config = dict(
    num_hidden_layers=12,
    hidden_size=128,
    d_shared_expert=0,
    router_score='softmax',
    normalize_top_k=False,
    groups_per_token=1,
    lr_router=0.000941,
    vocab_size=4096,
    learning_rate=0.00204,
    train_tokens=301100000,
    max_steps=4871,
)
Below are experts of layer 3 (counted from 0) of a mixture-of-experts language model. Rows are named router (the router's row for the expert), gate (a neuron's input weights, with its number), up (a neuron's input weights, with its number), down (a neuron's output weights, with its number) and show model dimensions 0-127. Each number is 500 + 25 x the weight over its row's rms, rounded and kept within 0 to 999. Numbers have three digits each.
Before each expert's rows: "comes before" lists some tokens at least twice as common just after its tokens as in all text. This comes from a sample of Wikipedia text that the model never trained on. Tokens count by the router's weight.

# expert 1
comes before: "; ", ") ", "A ", "C ", "R ", "S "
router:523474495522523556496517502543545547483521488582537468484513545473472487480493548527486456452530505512526465515476521522512501497503520462491510503497505492518519491488492537546506489516497513513489497500528516477507487512510490491528500496515540490486488509566470484463484467454520515492507519440454467512509521511521505497541536506513500475496486500525518470489464474527501486510505
gate3:528463492537542473493509521579472461549498493546514475488532469516510497469499528527542469524535496525558544500498504480508462498519473495514508499528501542489490508515442509512491517493506501486505474505515574495475481508504508473504484502513488490498516489501523468481500444499473514501513508472518520536496471518520496550485501534504512473482470502510476516506517461467492474548480
up3:469519534473495520489480495440528533448478493463501537521488521484491507508486475476451531464464505495468463497506519542501534527468517514494512499471478453530520477455546509490518491528502509495521507461489465497499512497484501528517540497495519501504476526499481520520484535463551489481463465530460495476528487507485530465529479471494528541514527508468514489497499511546526540472505
down3:520522507545481529462456509497502506448464504518526533521496497482506494522484467462475480480446538494511480509523495483500532509513501513481527530506472478482502474486516525513529500496509525497481507496513468506513517475510542536504497460482500503512376499487457495491491534467548503475484492499451506456512505506481493496508502521475494508481505527474493507487533500495553507554503
gate4:523506465490535517496499498448506477504528548506530511522493492474467533389467498541543560501501489475475480518520490503478508500488507526511474506522532546511489503484503448558494476493523518497481494482550466500499497526503478503515496507506526491513492489548508541550509491490472487513498525471485507524511480485520470454492495508538513518497474491517460487517505518521491480515518
up4:498500494492552496520491501459515478507512515493529527531488487482476522430476504514517543502478495472484472508481474487448525473482498514526481490518526545503492510496483437557499471495522475516475506523526476489481513527493476488488513503492498530518505478510488516554503490539465477497500563491482541532481497481493471427500514495528487485517473484553461472483526538486503480516523
down4:509497442524492508485536509530508503495525482457422500495478529513489519458505504527511479480541455467482516509475478498514516493514476494531498458491494509492506527534562495511492540471468488474512479483509526474522516476516451523478504529552444521501558475510497537492501493514538499528495518474506492520517490509492492536530475514497514523530455506499478475525508498538453482476504

# expert 68
comes before: ", ", ". ", ".", "s ", "\n", ")"
router:509498502515544523488505528508520519505486498521516455497519552473470477506511510508494483460516520528516450488464492501500485520544522474507539517483499472517537502476481527512532496503531491474512455471530536466470530495485510533516555503555488467525492547514479465481484448466558532482503501467482476480524511529491510530513487507494531495500501526499500456445471493539498505518481
gate0:526462522515496501470467497495518515480468453498484454470564496447499491474484497529498469506532516508516452475484517494511491486495510523497535505486527497500472466478500504494497487525554530487546497471512481491470537472520528500541492499536486469560465504492479487494476466489508540498505490494487513515560510538527510523514554531533529483491509516481541503479474482499543501510457
up0:503452512508502503512487467542553519472465523456523476520538486516535471498495489544504496460528498523544507476518522482524511472484464532478508538480512499493512519497470523544525527544498481478535498477527489458479520471483484463502493493523489513495461478533506504518498490480518554490509503542464488481561516491527491489499515478487451518507514477502479456499495511487528541515559
down0:526462480504469476508502507546528507516502500466475484489508503502473488475480506519545524516523526498517499533503504509472443525528484438484513540492485495470577467496522479491486511502466510525553520510464493488514509508471514451505489509561494509480519505529480538489467486518528489476493485471511479492466490513482522514490478508535525458539497546454528462486469514503532473502530
gate1:482504516530524505527451533484473492508461504554474502479502518474528493516526487470479538473494484522512541481491491482492452527538502495505509491469480489533551530450504482492517483484515495475495456482487493492490493503488506521501559478556482521541470557540445460533510494503508523528491518450459499502500458533493504488490513544495509497508530483496518494492443480513500515490515
up1:530480490469491514457525486524529524477545486476530487521524484505456484477469541522511459537519529489487462502500531524504527498470498522467497520526508497487452475532477516512490505535494496521531532513532513483491530503501512487513451492452541463474491461455552532468471506475510487465509469535533480481507530498535512513527511471535484493490458535486488514527549490484510504509479
down1:495490481518487502493537490513478467509513488504502492536449496486471479492510549540503509509494501568499495491480509488533508531496481465502504534480508484508480483509515469514502505552486494483513462434514513498500532491495511500528512532510511547511488531490487485471479526505548502466517476512477446499539463559474532486507557554516511522508482501484480485452500446476538523520526

# expert 59
comes before: ", ", ". ", ".", "\n", ": ", "' "
router:508478485528531517470518549532491529493493491501512472470513538474490493474480505523512434456553541491526485491480495504509468516533525453488527534504502492523534494503480545481529509565526506490502451492533523481474510516452491528517527488535494469531472530511499496468490460465534505511498514499505494461525509522493509497503518510521532489512494533500535478463475487516510504532442
gate7:496496510557524528478472524531547556472509463547512524491513501453488477470494561505508497455546505546502469485457533539522498514474472513441475525501494515523505477491482496528513461523487532499528483457520487464496492497517518521507535506513503499505512493551485450488481508494516536466527498504519510471517495530495531485514503527528516490474512528508534507517499483483536527506475
up7:458464555534496512472523493518495527456517501524521502486499500491501506474492539472455505505497513474475491513469472554516493506451471483497457460523499476480520481497484484557487523528486461537535515484525511440510503509528517493530488507534511487455481466481523467500461520476485496497509470461484472500484498461525485496481534513462472524530527525513499464489533458525503471503516
down7:464545476518463494485470533469493517500522504496538491466518482464501486460480500507473509481442514531513465534531523476509498493480520518512512499464508495555490528464466461522505518495544505475507524500472510466504514485519516527469449506487503557484490491484518523456487489552501503528483501514500509546567554513515520482514486469464489529494461489523522491494514517494497457496503
gate8:507465506490530496505533557551542508485510493475493531506498486517524434466493539548514438514548476477512525505497521502542493509498500428516533499517491485531499464528527540500473503537486486497494478483494562471506512507470482502482528512558477507490492499537512535502466506472507466513500499507514509457500515477528501533506505512498538493529487515533466494477476507511483485495486
up8:522473480475535503506554549554518485492542495463496518524497483523517440458511523537501450525554480463483525520490497488547506512480476441512511493506506480532513490527521533496480517525498498514491487480480557467525518502479474481478513509543472543485484468522516552521483502483496465501530505516514528456479503471503473517504481501495513491539491494532463486485495503512480489485481
down8:496505471487466526491523484467503524464478530478477545548504507515528461483521492488516524549449495483456523520540530521493500474510501482552520505551529520466518508520493477473479506530497541491484510513537532478489502495538476481468495521468505552467515482484521522488507528487525475493495540503518480503449516512472512444489472521502480492504471519512492464519446539482473488503480